From a checkpoint of a small mixture-of-experts model trained on Wikipedia.
Training: a variant of SOAP for the experts, 7270 steps.
Below are experts of layer 5 (counted from 0) of a mixture-of-experts language model. Rows are named router (the router's row for the expert), gate (a neuron's input weights, with its number), up (a neuron's input weights, with its number), down (a neuron's output weights, with its number) and show model dimensions 0-191. Each number is 500 + 40 x the weight over its row's rms, rounded and kept within 0 to 999. Numbers have three digits each.
Before each expert's rows: a language model's description of what the expert responds to. This comes from a sample of Wikipedia text that the model never trained on.

# expert 14
It responds to: Opening consonant piece of a word, mostly f, p, b, sp, after a space or hyphen: French-fried, from, punishes, primary.
router:471501459546466499526536529453516543482478502455486498562451505486559525505539519478470537510488515433494540421495498461529511531544508475527557466476448574517508509586491465438474479430511581564543506545499527460506387477546523512529453404429620454532543443483556535454516518548522494535543479495507429599518532493531567499483498501527503487503502418491525557487467462546501462489478509450490458473471509558511436535470452488495513452541488505518423485527471499537503508520482492532465501503521546516592566469523481486416559477558463519417536529557547598532460504485505501478
gate2:486562479427475444432443476532542490560537453461522461494481439512517506453539429497482454534508516461446536578513523606501408506441514502449455477497476447461574579479569541522467523480542533495470562494507558479505517424488434458485533525575470460485469490456584491435496513509517522522497536547466443491527494560436521513441541496453470520477474491511506567463484499523494503540505531478471511559479425438530557545533519498483507515502467506562495498556520458527527532546470497495506481527493480575422506519437561511543563466449514497528519591576470530485579515512582486513
up2:487499526494434520444497431514491509560519526465520523471535521445531504501471497516506482550515521524480467493420578485479456547496484601513524498510508447480555499574541530493503533544508476477588490517533478504477567518520443449471526519550500475491476468452528469479522463486549549513443497530423526497510456489473415489507489541418491550493517519468508495467528455461470519459517524465462534550475436486483526517508534426462472547479516443539497532523437453522528427610540387499453542502550514529468457506563554563548546473419618434563522525510460456493571581534507480501
down2:483560548491513501505523531545539383506511467510472507489488478445501498566546490498514477546515475576486489529461516581503496379456479438497525586537535460503500519495520615537523529474467480467466484454454456531488502495450471499489461496468522492457515553485480478481457481504535508468480500555431542474491547487574474491507550560510565537536470525530518527418492593442459516474549485469499489576490520417516574561515467574480488554447427494512528534487465473487453527479480528469543476476555453481446511457466517501496509565421587435568475505476467414517567528503526488535
gate3:467538506547476501504544539538539417423477534467446459510520506479436548500509508549483484467483458525518573584466488390541498435491464416526479400460470481424501535429492535517478515493456499572508473540495472532556483498453564581463465532544494507482496402517478537500547536464545485514412523496494460533558513531541469557499515472550495581530490544455537509452502477513487482452506459497519512487552470477475494532522418513529507547559485413524507391464542514523475463524518520499416494500452486562583518503522443438541478512525453468488450508480525537536526487521496449539
up3:472504520481524515533502528500508553472514505498475430562448497506477462435513577456459507488466431557561513551506492409577526477411549504578496446467443555449475459444508488510427550531468538538598473471449501490505435451492530513448542531556504481453473453489575550497462537476555502492468531513522520598481483495433579481514504475493461550577495480499525529602481486453457522466494463498513454487534418485501509499416532536512497527590489454499519498480546504514494544406487546435521471500546502471484551515546481547527458502464513460449516547543549503476510517518551557526
down3:513465552583562526543480515477513500487502442506518455493477467508511450489496506545457410475471468488510548531526555478483489386573540492543458539562556470428473494464576487515506475567491511512472498527442516497456489537558527507537501471534533484479546472555523498533481555425511565520480595500541580493526490505506517474470496624540583506511533465472456519533492498497502467477428496530445508473449469517623511572485468507509497607506457511512519469506527512460502495530525602432464498504469492468517475474515544542559473576503492490520477585462525505491506598519498446475
gate4:509447476506486485420545465450546514473451529536532514491456466553501456422558477477459563516516522475565430451467511558511506512491511542499501515436512495559464493469502525448506562493466515500495491489387566485511546535390505457419491516588515443464448444513541575509518534466447429490483493489495501559489501461509554503527513491451574525504516516459443517566459440548569523488554499450493546531443415477477561495544496501584532475543515499489497470422519462506443459480494501539507439494463517492494517505454439480474521501514572437466506403488436525495475559453507479546
up4:453471448513461551448497475512446473530456475460489459490477501513416507493505475519509541569536517595496488439521510559461536533510522519515467519400525500512428497548540537466544505512531470477521519544431533490503514450412550447431487491599536505479422488518491581468537610435459484484483487418508541510516546447472570453481555448445519477530484511504529505559469482498554504474547478500477493497444509508482506502467504514581629466539483491445542488492556512536533488518486478543523459510488571516500498529459438447538513510515489469505563455531425560464490534424464471439
down4:571506516497601516561537462500466486463553544533474499482482498457491526457527508513514439505470463512444500545560475487522484474530491533504458416545459552410479502515469459506527525560516469486455525524495478538578465519480540470543462529533503521507451432447510475466504523487411549446523539394524540546539557482442520518498507541499506527534556577560514561467467525479470450492502521538469551424469501542492434544547450482510545554506486511484508498439442524544498491575512461520516491563591579494574415544473446491502472547441515473471500436536451428503426510520480545530
gate5:443527483484446489520404539487576500526458490460474527538457543441461537504598556525451489511485556577492491459546533528408465519475497449502485497534527467520430493549474494486585563507512461577523417511511503486479528516486499477523552453469537527502481525552525472526568492514477502526510499517520524494509553402503465480539445515554503467509491480519548461489435462412497552442533589501557500509513523490488444537506544512543511579519542497463512443489453518480458515516496565474532510478523484534555493486441521546416592407547504521492485566468492520542519513515466608430
up5:494421505502471458488458530480497539461456511511437513545477475493444527518534506514506488544470490419462534492504534477412479518505484473479442503505582450531431386523470517463515486607596532555459455514512470439535503512480525545540539508491528556541514494445516490501500488524469525420468496534463519507526507488455581464491426502574547480456453508506510502482513543479490438465441540419545524565576518472516532525446551550438503556503488497438551463505530453488411544478515518516493551465483440499563518505487485581515496473518426467588477488482503568557472518541435549472
down5:438453432479541479534539511502479476533463547428582506437486482497531506560519483578459517422578544605465523532527553506580469493482523478536493494535497521547512472485549522480518458503532479445513447431488463539481492463518522501494529547511472594439510492559467512458509507525506552563453497456537498511506481558528534453483554486427502431401477478508513497499495495541456454508480493496495535473571499587516542489441522454447529455462466533401475567502446489483573555444507499537538499534489482506482459503525482482467486420460550445421514519492473580561463513430493453515
gate6:535386484488496549492523499494428498525508492494510540487506538499485460461510546461546422594495575518438462514515511496446509479501490636557543466504518507522525507529502405534573485478409516552523540494544566448515488462556475439526483493527447517568504458487430526519476551502517458507475504535530483543552480497520565510562514513484420526480467514481537535550535531553487538479510539510447477511481453537442529473494518457483487458513520489547513535484462528576477531470407487479444436487515466380552483520496516510525514497435492372447496502531497482576500541499495541510
up6:439468502490492545561504485482529488515505472498505535526565560572444488473458470447568506494478482521509436515505478520525498557438540424502489525484449463520476579484510456492521571576483511507475510598455495540513478541484468478489461426562489450564478426541517412513507508455479457476470520502616538500473542482446563541486544525544569540522495510481494552488582487547511454520489525582500517502512460537552471492443564483616509551507576498470470481451491484527545482614556503543501497502477525519502536534521518505444482416535539497564539515481512499513516443517474437447
down6:493428511492482543512550529583522551444461550536503469485445501498486551549502508478470475554503507478534538516500510460456493437455511481490557531555497435549545475522485454412470466550477507487521524464579433464512477420420490492549489539500525492459480435507486456514472536567557494532432510466530596473467521499481601417526540511503522524557497540582537487518516467508490572491461469437504490572528462535522535499529560481473490545507561505509565535510449560565502476509457554565465584467539473488525526561534534415483610499476502447484468551483504546499503460488496505535
gate7:508425494472558420499508530508439430501483566481508466505477516468527562488512535565500617553477446425558481522448505493533546505455554489513495430493532529557479438548394444483483447552494617510428514473549507535527544502448515486548489506483475487516588504551535582518492527508488450512533522471475533536465482525448532526530545435516477484516487503533540455505470554475488547521547457547471476498489450435527560537454547467510532474504457491580446516512535489544484471447596494524450489567502524476633531474475493546502516509497488494473457544515463528532477489518487482480
up7:519483552524483485528490587506480444467505469478553464476562476405527523465501536546506437519592502451550456546482565476472524517520448516520519435586591531455482502528469546482467556521463523497475483444520468487480484491485506562592433509433431422466597515473492452519510528504477521473483510477513538490500501522448522521583497492533518435531516548551494478494580566520437515463488505438512519541534527434558467547514505502528512476579487478514504542512479567586485547480534397607504497505529518498572492444548522528485466523562525495509473482529447525512547524490524472528
down7:500485420528506513378454489504570532521508505489541444543540470532476466453489524471472551458511510453495582465478510475442492534490529497421528536493541524509486435429532475471500443533497523462581513474480532473438487498506461524468496490522541457519503565496609490518558529478568442495538545464561502538492491412459486490566432574480435459538506408573574498550407498493556515527516514523464495477535489535449565451491459475454586520399502536505492472508478514535552507518489546482412525448452535512510522484460531545505523484532464533478480517481467524518497450477515559522
gate8:512441506578490467494491516460525566461450489517479532569526545460553485457460430472527522538458461486462452470541538497511525479422486476519507478525527543490514489592529558513496459493484494472431536476505481527491414486528557513489545506516531528523576540400521478448475559457493484540568524519552489473519479516567533492497570504537478503475508515506541467495506504449504516543462526550420477495425551519438535431467550440483541483527501509482452501546561520505516513507552462533455445498484568481574598510508536500534496507517587418478479495524541487392540385505574519449
up8:615511474486491553495544511521557532501536491498505464539504441500517441485506559465496481514550493539560486509515485528491503573517432528515578541493404396476512543495466518474562491518481529472498458480565527477436483474504456572491516505484551447467488469470459433492528428565510511574448482489487529511510550512499475523454523565437515572525407535546493487444489452615554579473435526517488444578514477546523514496524556509471532428560509564484539537519535553512538469506595500493450524477482504545456534478537454457459445516464501483448468447480484455510545477478494508498
down8:533428447493456410570538531557513502472487457483471512484483455446514524460443551496496482598472520460521523481594445512460487480480490472499530494457516503518564498468496458508465464467419587518493516476479434495471439487533419478511417451473456514439550469502406436540528514497447504541548493525448486522622408542527547517507508438436510495529485514484490476510536425462417478485477479509467523534527511474517485538518425514441538518460477474520518472472536486549416510533502493472479499524567490556481482485545474467456527457458493484545421497498379510491510483489489457491
gate9:496498493467530494472453503571543489456486477508472500524580463484491481542428516558500412626500484514558525446524553518487491502506576436482500490490436472527549565443508499551557458509486521561451520489520501527499483572422481407505514502453506444501494487480499536507488488452576571500519474560438458453542501494525452507470473558505507522513467475534506482488499546407508431499479492519542397493520456487495493557538487494432530639555501551497491476479549528496501488445472443517555499488559506542527519468595450469496429517534475454444576488554477485501528491546509487508
up9:529507480493518510549542465522445459549521526480494505497498529484539556486535502492473525422535462537460504520480493593484469495487449498476501503514583533588528486491441549455457464512467532475468529431459519535566503410537544572506482459547476577580502526517489546498447532524443456524499493467539471538526513481449500524505455429489517512547538550475459521524494511546556525505520526437441586511486523541549542480495451512518399391458497427495443492530518421472519545514490539525547495465427471522424530527438535554429490506419514457540485575494530522579517508459529548490
down9:524576518472491519496505550557516509485495456560502488499572553541533513463603523461471525449487497494499499509461414523497486550466530537477434519494480451490430486508588544515534432520453536555483501556484540494468452458498487474541457485531512509506585489540506552543516528544516458500531569438480424507472502558415465542442489460549409516501500531479492489468494507524512418536429438459484515512517517533469499483459533547499461465422534453489562457491480514460414489515530463488525445511432432486435506495503559462492507558484523425499591535498434500460503514398446482550
gate10:592516518449492493543486524520542473511503486559485443403482480492468571528542469438487442579560463549481489436491547509539518560475428477487415562484461468534473555498534522489425474496496559494484564421499477531508513512500538435512486449543539511448540489500454486562541544461511504459545470428537476562477476537564512437502450467408520562506499476488502529498501506546463547492417477525514478469487472509485439565479537472488507522485497450457449475551438463585467434482495550463494520506416498506493514507496498507481542566453532519433578523450581484477551428521494509475
up10:550553457541412510533473571478529489485498506460513492437472464486461542547469440537513519502496514490471486511514500485545462544410491531520415496469409464482472599534477507410560535562500510507424508504506538535458489474484519529484467472479490436562564550454475497544517413466482542472507480470522522472500480489466481471459462378471536499459517476486544508462471442505442516467491515553540498489514505507515453551461434450462574534517516498483557572461458565556460457484512548520501475452452454406434514491510511529474504493470569419438564483410534457513532532517517492501
down10:485534511451510472516525510542535592475473500500506424495546474422501526547478474492553522568472403513540545469510505466452445519498504473520481516467566484445478487497459477581495471460463511503468483526511522480540532443458483549496462505475509424481513552519472428491464401490473581492535510498518542518460555496522569495497538466493478403513458499568474489487456495518476485543540501544484533464549424422540506474496424507495521541504433501489447487459518511427547499555437517514535402477532492549484592526545477533453458534511454483521510438373548518526459480528563425525
gate11:487518493468495420452501504481551605454541470512428521504463426528562472487479548497465498504520511438468495521527532505544488505476570498417500428437510535525563511584529486520506549465496474483496523514477478513469503542604469477521536558487508544554469523474504420497471513483536472565502484569488560522525543468567570498544498492412507506526464523448537529551555488448429443462520510414506542465537460471518494531583505498498534474424502545538554425508475462539473464454568547548475456611445509520541512471509501516412544532505518468483533452475527519529531488490440477496
up11:531435539591516505487516477491512523588545495488464508447467515511548527572508509504453464487523512462503515457549489555528410469500510492522521482462421502572490467448557576545494489532506488547535460509401457509511473509519540539497562488472473501418469451489484521483499508563445475506565540479515512517501471466512520564560403494485539502448491515502505503500504489437485442514444532564531462548561508439415506503510494502527500541470490499572555510453541562420482414561531463542574531614506531459494466475510445495530511513492449505551598477455511438462514468505425486522
down11:442559457480507477503514529504520537582530493490536489466477527487470537487496498592493519529543565509561554507483469466475518531448433518450506419587436539525480525488513523493520502495547523530514513557514515534481598502476501470524550439508538473470525548574539421449460558542433497585514569510533443568516512474523456601459480508556536490536445493497559509560499481487553479510474401516470532536530469534540452499526489504534534524572507506465469476535534531535529456469458498545507516576460529540546468474495499486419542514468531418435520603523578533459476500486485496541
gate12:552506470527414519554589456512533516522555431492539484512491545458524513501485471401465440521481555475480470506474503509500511514489536528554443484559518463473540503525480555514499548443506516493527416457535511462487442472498507571512526563464475438486590514451433618474519552516540554531418534425512421435585530516532417485487411495456522541542478547550511483517505501517490428550468537521484433493511481516561471472523473528553479523536511518454495457528501500488498467491469515490510513566457541464510545565511382522520559471528478509506517509539491500451543460458464490470
up12:450483424552514522484538466491426489568472496475508467489518449472492470399443498534515544474569511477482476540462529467479434502529482487453538517492471494485464440541432465510439502519506467475481510527537538487566515471523487508459518481475520506484463560508422465502516478546461500477574484547533516407539482435497489488546510485548527524561553616547458476486515513495484442468488426504581535513459425429522515493502451505507548532490558462495504484512479500559400421490507456491461487441469490476517544462505496488459558463477506429501559510442528562588513534529549381442
down12:483488491461607554477480503455581551458529502466525526508513398559509466562468507561558476494521490545512460562568479559432457568512448437424554487443487492509516483533498507540505498485507469467518468529533527511523386539446470478508469482533525461513497482516522523531547515529467476461549470421463489518582477464441488485465550461451586497508524441503478444504495488438511525535522480502528493478534521450431433417502454472569493500500510451484482536543489465522504524449467521600467523512466461522491554519498536461435543543559497560479571442487476411550497468500505545528
gate13:461426439493509436524486426443557488490533464505501496506459495526514500420576529490461440515486521516480474459497568463493515521526500506510473499480556569543584486546468506579443531505429546414529506486519493513529462479604534579430559490450536467507516535507482531508538506548499428468486557517494446542492485480474512459555459549548485452569598497576485498468518447494473493498468521459519478529469549566531479515533458481555464529433497542529439527474483465508567542450434518491505524426493514531555540468418487547537548520515468446473483530536500548475424478462492450565
up13:523542521493489575513526490542470542573529522550582487460557465586465536527494505440576422549530476514604553543535491437517478510509481509498507593504489486500528519498503504481507488456544462559541480511452510499441478476437415494507500495497511562544528513512524462542511450540512485613547503493570494489458485535514497511404501500426549540416459442481480471445514483437454536485588501507496512510477487503450498556474482542389501458477492492493477557513502504547464496544578432503499532623523483507507468460567543465501434525495446548539507481494513521519546484467522487497
down13:523529486478565535587504442412527532463505514489489463469476572491518466406510500400528556507513477515496562517540491489532467463520487534497474490463541558524551503465530508507495468487573530459486513552550491471511512467463502442563536520477491495487429582553520507521513471498520511426476578499460490515503454522473517528513441438468454548575545564470523478417483435476478486490476505506537556500472542527457519578473524510590497473451381441486572558507510548528433547527613469528473553446546467457516468455514500549543487503549540499503546512530501487508533512493467479420
gate14:465562541468446539540530539461474542487518562571470478503456486533522503502466511521555441474480570427504545502481548606562534449498573499488531445524528521510410503469499537479492446484483451604538532465547488492562416571499496553480513525425533533449457445499503443512488466514454439525475498476499501436495456504557516560522521473498444564581495455464483487503503508506532503489484491493467520503543559502473447479459510482522517524422479501471498534542613567468460491550480465553565509518425484443429528497538515473478448496522561491559507541519422547477434475525515513463
up14:481475530455477472508545520529491535474610589466497534501514471546495478446524457479500467455413396502524546438472536529503428452516517437519567521525498530510478592439469576467510409541554579472570536493508454459528508485468551472461505571547525432506464464546514504552485481478504420490479604515534503497464513456506522493517501590494519501472489473488532590501495522609480492473469535526514509545423527576503517490498437462498547492540458500560446507544445466444457535481507490534514445520472496506466463496593496472492469495470523507526504554491502517550489493455540529492
down14:531461524493556436493447478506485531500571457507537552509482462520556450529483532504583448395547497494494550525518509528566503488567541537460505478503545471564486423431493517464521530542530501443473474506508500516571543526519469477431471524465520547451449466431441523481440505504495543565563563580549404419514456503471485503485529504509457544543458468546481526492475575466542575565552554517489558509470491507493477489445510487419447503550495545533465529561496485473447522453471515502471541523515605469506476590532441569495490494513545512547514470498484500478562489481540529516
gate15:471476477535433470486562442528537508477535545487484425561455511571506463492530439547501465473532487514523509467432568527522468549558558515525466542519461511537498450559480447487569562519495540492470466505488469523517478474512561553444471479511523442527483475546523419543522514554515454522567432413509441484542491474555544478501465474472528508580499483488496417510561545522504546480447491530536464571554540499500546453463486482517462408529483528517533511538546521470506485476491414529433542463493474500526570497495608515399390514553510521537525448511479520530474531512512454476
up15:489464436462458490519528479510472533479504468527495463493429557525469522450590464447452476504441514457493551484371503493459457542550601523559481508473509548418518435563445514457479477500496536488500517528497456490535540440543511513510447454506504474483491515518500513482450470510561461594484535493430476531496484464552611471500582489492558547499507468494485465471543528506523523493486455554455491535541522461438553516490495509543461436533507460524483550491477551548583491464483428525447483484499538471522536473453556461497450552450540463472572459465535436478467533434493454578
down15:506506485529497461457576465555541456576583497506464494475471491528562467495479477510460481439449457436488577561507512513588487460512492489573421492477499494516492464528500496462494478518592591463532518494576530457520511435562482508527541477522478475535506480552476532562443491472500531494458552509499532449535515462562534530379460440477511457516564479567534507505494545524553519481566524485530481540561490462533497482472483523441522522492504497504405471494458575557525510540482431555511482489551497564460524515373516495534472479452516512485498510472495427552507463470535421529
gate16:525479515487453491476543535489550466512516515463441516481564531521563514564482486502467434461474431437468492494501493478467444549505517518521518432430541514559539386448498467527509552513561510491528490558570507457497554530508549496513516468490505474526507441462504541527547516498543469510491525488460508476434498427496518511500444493480464485501514484444507578526497536514436463547519513434466454515480508559530462520499442529433459474465522435517525465468504541492545513448450494505434540489524511485483535478565497456487377535585499581502506361548533447538438528601439513543
up16:476562513480475523485479551470475478518464472494463454494501528490550520500483406466466486548501517511540455454552457516456459564477465492430470451519512485509477481504506516436538527462511479468486489455582537524545475518521485566518443492537454489432494541513428499542474537508500586520474514474496444422516404428582527450417400519573476492484466450494546562528498431520473460546473634543541497500516480469496513486477496475534471467506547566459519522478509495487474466495548573520538465552524532475510496555448504435579542579434501529496483503476398466527535477507549488477
down16:464488481523474560484520542459539506464550529543517568511491506499481520477552463524512485518505515440462454563520541501549440441459539467481478499483492515482517458515540477507518616538523495491502463407468456481508452546556516558556566615486532576508481592492443501438419574522493626529496503510474526540541525581539550495520497545534487471506482492535478514520528412490447547437501569458497441551514467457537539497469481574556465522520519439509552467478425485455489497502515496497480463566499463482507499441485483466478468465559516546523513547476453434493477492536555531559
gate17:495448445469466470495551573471503550450519482573466549475500580508472484519497493458497494560475513437495577524546460533470563512490473528527473468519503477520535507537409453515518485485492545515447547509513539472500487535554469456451485555518425506532482520505523477549502413598571535416453440572447519558508497471550500446490570577484441500564474523456487462543480538503510535500588493490463522552502533506448582498489490431503540464499497463464428396501428427485486505522517408465505531487461494482487525491495456428483520499455498576460509539490479509544525544463480536456
up17:534424481558463457514553450539532517470470540464512454564471498436545512498499494485520423454452478441530605497470454551473536487523527485465498489451476474531528541558537500571556431482512513455443470471458490536548502465537491534469540512486488479509429493462402571515455465550519541459496453477443489583470515584472487424503558498536437445558523526521487478535532560538452545438553499533509523521469444516501490497478499534575548532444554485484458482483487500554437527543515542446512456487493473569517495532508468462354477454470475479560528513511481511534545472485473498466
down17:498476494496496554444480414528588563484485483523523498519508481480459469429514464487555553475530540608490471505482531503530527443445516529514448416525503447429513512548473528447441488546409449556415504454532485445423624465484499486492492549589504583516494504487406484533528490552554542491526492479480534493479498524505554531533505470481525532510550547508460515486529495453462465509526533531475468497496475511470489555521522492547518548509491460501585423481483468540466536464427455518481499535526432463447504515495410558469461485426502456488440443514484494482525492522507417489
gate18:534505506521479486475514541501464507481447593526574471529505474473482460510456525501495353504476483479456489532545530519515533478504474553546525529529598524516539470511488505464448535503509482517499437556499519488542526468557471470491494549459478477572474536579466531502534509441495507461510539487532446477515474462522555511459581508422463528599532520530547478475415421443489416418489591451487482496425521445463475498581533492485464556533479508478523537416526541574512489443488483457545540565575454476564484456521476476430488521515510474486507475497471517488487487515464477567
up18:534511546549555521423560512478527498485452510525564472528450520468400433584547556512422395524512504519426497588559532511460449516481494502463512468515532536470523509488485575443453496505496519458418473496423485553509510502500492537524456521512488518467539564560508549515497480436484529474426517542541514524517463472523547467480523474474465509531502467509549519504465408456505436500495567517494515537381515473477457533517532543506474481482524558435521542432605514531505524505518503421512523549582461544555529474507444487462478568509481495505517517530480555461451486552483494477
down18:546483431502411518537456508499533537455427542503505498570533476501517433507575488485556513538519514535451537503435519498488480530476436531549461405483450589421433493525545488516495476547523516501518511480526462478462513616487423534457533448491438531510566539544518515415492525501443524544532494538475476510534517466494472498519468463495464477484451414509491501539488506527508537453481477483569546476560419522479462485539550498524376500492556515508516522521547444554557465488465513483517550514561585443491521482494548460512487434548503428492474498437497461480434495453511537511
gate19:517514491485468536498431467495437471532488521482452575593478523530458454497555497456471421473533515501512489446442570481534509497547460500511450480550560486550497503527556524433570504470498495481458452496570549506457451504527529524551518473456517555437422517571529536506504517516501424566497509479457424628464507485510552487485520516454569419456517515481475484499467473484473490481449499526515491513628537568560560532516453520467490514532547558527530469512456467501559526490512513554499491464476465435508565475468523530547539466448450492424537537539490535449520546553531543524
up19:447513537516542474505495504528587495446525450489536369477516513487528518502484457537500573527444492464484618485489431528485481487469532478458514569499448521501501492482495534555440483476507525532497528515403508503567590498501466498439519484558507459546523521504468474493490474459499589480504521566530495390517496605456446474523468501526486523569484491513524492497508493512568447550562493438478499471441484443455458469443593508472508454540496460539483502510529462417509493484472503465501484566571540566465436557492445443467483502544481501569491488515505527505501472413468470483
down19:578469495435527411465533487525521510498503433477506521519518522505421449447546483524542477473532498465508498557547474463440510520462454457475553457499497470569541505530512457478534417544456498555514535554459555488433537449491453549495540515490455434514472513552463552538448572495479432537501494473543451468455501540531587527492467468497470466542572447572556506414455490523433465511508521537499499548452520476486471508520436554440415500504413522472559449490506439484495531456521482434532501527517478446476496517492485531458503462493465527431576541513495477537561515508459397494
gate20:476531490504517508564526494521439460430520499440539548552470493548587485515504484486399506499485427486490494487515449484531560507495553524502503496516446532460494486455535518465500499492510486513516480563467532440465512485491566486423544549572482439498521442466500523517507544518540485505505582449480550564502499474489474470471421451481442463497509547516491509589588498497492504473561428469457489554475554459574446442438453441540521548448499482547563550538519427454541481531459465522400455503572514451498475450561495517518479413585468522467470494572477444499487504476509470521
up20:573508518537472499529475489490508507417498547533500504496568439437453420483558490481515540527501502570509498481484547552501530515442478536518517521456581479492503529435446493476447532500545478529508579558528458520494537530538472503597488523480515514468481512486438499489499482503529501527508439536607491551523501529507484444498503489432490484495570467627504555454461506513540455452484512447591478444528509488431596464563456527565533502542437466467517490510487509556497497486542532547525572554420461555510510484515472506561439558458534453579459518469466542460530506505533559477
down20:547476459534518468489587488419494548469517506474493449539467443466483523505513480474457535475543532435487499506497475484460543463569516525420554542470533462629486520377484471511443548602548435520484565525478465487482447523440514453476490577555524520427508491524526524447540453519467527506507486534517496498432539515476477570526481450526506560567587437521513538557488475501464523505480493511494504500561496512470441489525554519505533539528456505496429454483491504464452482419472482493504579451493501509427540535476511510470507486484437476488444538504480488374502496517542494553
gate21:471483421534522537440518442522491489467458491470499485559501418440496528478515433519494525504492516521533510485484521490496511521506480459489582475502522500483472468550409495520443454499435500484485499535529522553532478491466449537531481517516453403452547538513518508580506459417545467556513552452592558553542534492427477583504533489514587512587481559515466525482448518490508515423443414446546481532510489464463534461504468528492482532531523436534546436480509568530546535561403431455498564537494525497505527515523509593530509542482547572559467483447549519507517497517500480494
up21:472487560414505466500427476524483506460542504576485454500409481540524529477510552506488478428440481512516426538513473444561468545480514540534485509547499456602491525487566495497526499478535493446502574515457513535462541471534482504491564442511515577545526471458571522418505553524461507516479500574413473477459472456506460463481438472477433477531466443508482478464486530522544451503597515575555557515478478575556528491467519433463483493491539486434483493504553480506460510456580511577546549465516495562419491451501495457465474480498514487439518523431489547499507496513496463563
down21:578550551471511461495449543402476485523542545510482450522456572502486528438511540476494521510526520542529572490486588482462512402543543474558518465530499575471522506444465446454497454530499538509458569498453511527513590490529446541554461516536545482452460484460530490516533530460533536479466491549427553535531528507441362550503522522518466546567508492488514528446514508472503493499495473550547496513484535515553536465459508423447483493526420521498447445460485544547553540485501507545460433527456477534488402524535485582546487496505505474515509531420474545534532534513462517517
gate22:492492440555513523513542501465496485429482484484510516577493500432464472526555485494490477578517552434496466518560527533512459479554504505469499515504533459515461545546473544467552416500509414522462461459466456482509480553517475538472457534483573516429513479583532526515466512519479527494509483499549553539500553499516544521494479503476539540471490474458535395619553454489421483501527467493560507532475467489452527492492466495504474503499538531425611534506442516485499475560540522540509469522587524517526464485451564522501544538560578479485546454515538421554453495424591447554
up22:446513496509448494567571498483491483413513485532519469532445481465452532545570490476542442548543510486522516485573512504505488494508528543509489476489540397531518524527479557458580419494480378585465526462520485452475457548471464515480493517473532529456461509525524478474459540525466514498473484553589536520470515530594541515471453533502505560474430442457543416536524441502539479536537497512560454501439521515477464483497492486488447421496508558427578596483471504530517529557532533513482539509528528522533474539478555520500494554515507504501500508570547497516494473431612532538
down22:436501496514553441448499558560488564464444482582498478536551459521494463511440552517565521465498515472517579484466394518499517497434498505382516527533454497521526484495476550506535524457447426468539542524506537514488436480464531528535428513505504494537497520551515482448414519543505546485456483480568571447475459477530470498567536506502525488431558557472520483538545499575509547516461504527521455489478402512479451507562495412547435510497469491428550488470504521523477502496466442570445472569553452559481487438502465443529562482516522479556513527521522477496446494461506479502
gate23:451483510582411440445524470475485510509483477517451455523545531534490478477537433485457510525459384415493547504465547507410494446483557472490509442466479481542510443466528535461480449486531452445533484510479521422506505479558495573485502462519496469465473483480530554526455516472436537512530568481485459486475409535440555402531505519466584443486580585502520509522525493423532457481518499535473507590483526508544506582499467514556513466480516522510500404471530493515525588470505479484508569473556470456524531447526491487469446446456567523494556506485520497474522519494518503510
up23:532524510525550540484559509456587544572585475533564519480490474507525537475525555457503479496595482528481505509499496435504496485563482464476461556519518499509489455453450436500503458544502550559461569472532592538494590497434487461523490508502541567538389485502537475487495541517488486612559603530515494514476572504497568481559453492552452522497485493470410449434466539542519506533499465509505501509536533436503506576489487482458570482441569476516499484454477480457539543488506506478456498522506488545446474473483480483483525550514488496536510507555509482438512557558463601516
down23:489525459539450481487535474425412494499507512453531485445512523609460524441477505440469451520493479522590460492555472445512497539532536499410547525509543511445513536507502409480501508521500486463442519501421508423541523509502399448518487420470540486421518464495523509537515479534451482447477439548516489519492526490515544474436559412507507480464476555551459506432448519502438560541529531510505529496421541525453514551566536493484531512495515516523490406519482541480575490519512548488507505511504490540464506519515469575523573483538486527521572497456402553544449495479471452505
gate24:493552500494393542418529508449505453484465469479457520457521464510482519509487521466480526526518475430474475520496492524502518536534533538492422496547394533518557452516498444554532419535474621501503491499644495438520539509475489568485464533526406514583533514520466474467478530497511499534552499518447469538507453378568490484489451451475543560554458496488465529563491561553462591519530548491460447509545509482506466483525489497449523475537520552460450491506477509578500491507518502558549516511464527451516507473547513432531529507506487503524550496488522411544502501493489519527
up24:513469444455473465458522446485431526530480471526512564528473468536452478525568516477502508487496501459478498457445537465526473494482509479490517526519483516525506438445492517484419512617483478483489526437499530466519509477482537576527566524549489497522524554556485530480532524463568481483524366518523513467470514487549502479549463470441467542549485503531569488524502460577441502524463470515467539497502507540483446517522456384407410472473495438551515511431518583485502447517512460466573512498546526479514508541535516557525487441457465456568486438549518499569519555588429467519
down24:507450503503424488541460473507505481489538462484496485577510490541496493483569512427488544561411502465482480484467433461567520597493539555486560557441476467515489469509472545447505474427472485482475485540574529542516530583493492532587542452487454461454504558506538452488552546501508546531540535529489499518443492452486460531502515548541514538513544510544517480424480504547583536445545541504458465432530529561530494561488503528448466453520509487497529468498499439526415508500593488530548472496524521456510575550556471427526522484557469492579544568491546469516451491486518499588
gate25:447511436466481474467517541546520492593541520495463467501410446523415506533435471496508470487484487540513486552468510478447503535542441426505441445490417477564439551503513502486560453534442527481513409481577503534507506510591502560557489559506513527474486505475550454556563452518498469562539482505414442508492505518482510536514503460437502523520479520535537510514511438522437457551429488569477460464566476466547527541512460478517478450538488455514473471562488454533437479415511508490549473494489512530462562613492476474490528453496491519489537468571518456507447524543547478546
up25:467513451496537457518470507554448529548508556578439502457486487468464454570485441436529504481480495434567458549468469508503447518585473450466478485472533466593511475507425548451502575542462552470527492456545494513451562494617467517480489539511596526473497504484513469584528499535561439536500448502492507438561507526502516511475522516461543565519497546442508523549491465497367492501468539483499554537576477480537489475479459450538472469511447429490508502541579492560467489468510460476520456533445479473479554604496532479482497477520465490529464513524539491532493475488527517553
down25:491540462572561496506480451504501526513475507566474575495528537590497505486507492531465455489475501456563489480549515485527467517550486437537507529505481441571529477514478478478455508476527516528522484431526419484436486534559494487525457544512485540491534528524531563558472556501538465513566437532491594494447527482532539528491494506478579505503516572550430485481478439520525482475509482490530504534495495456482459526523450516526449517408631514443518533474521605438441512561497477440543443436497453543510457573497478496492537489503452495590498531395463452550500510527440547513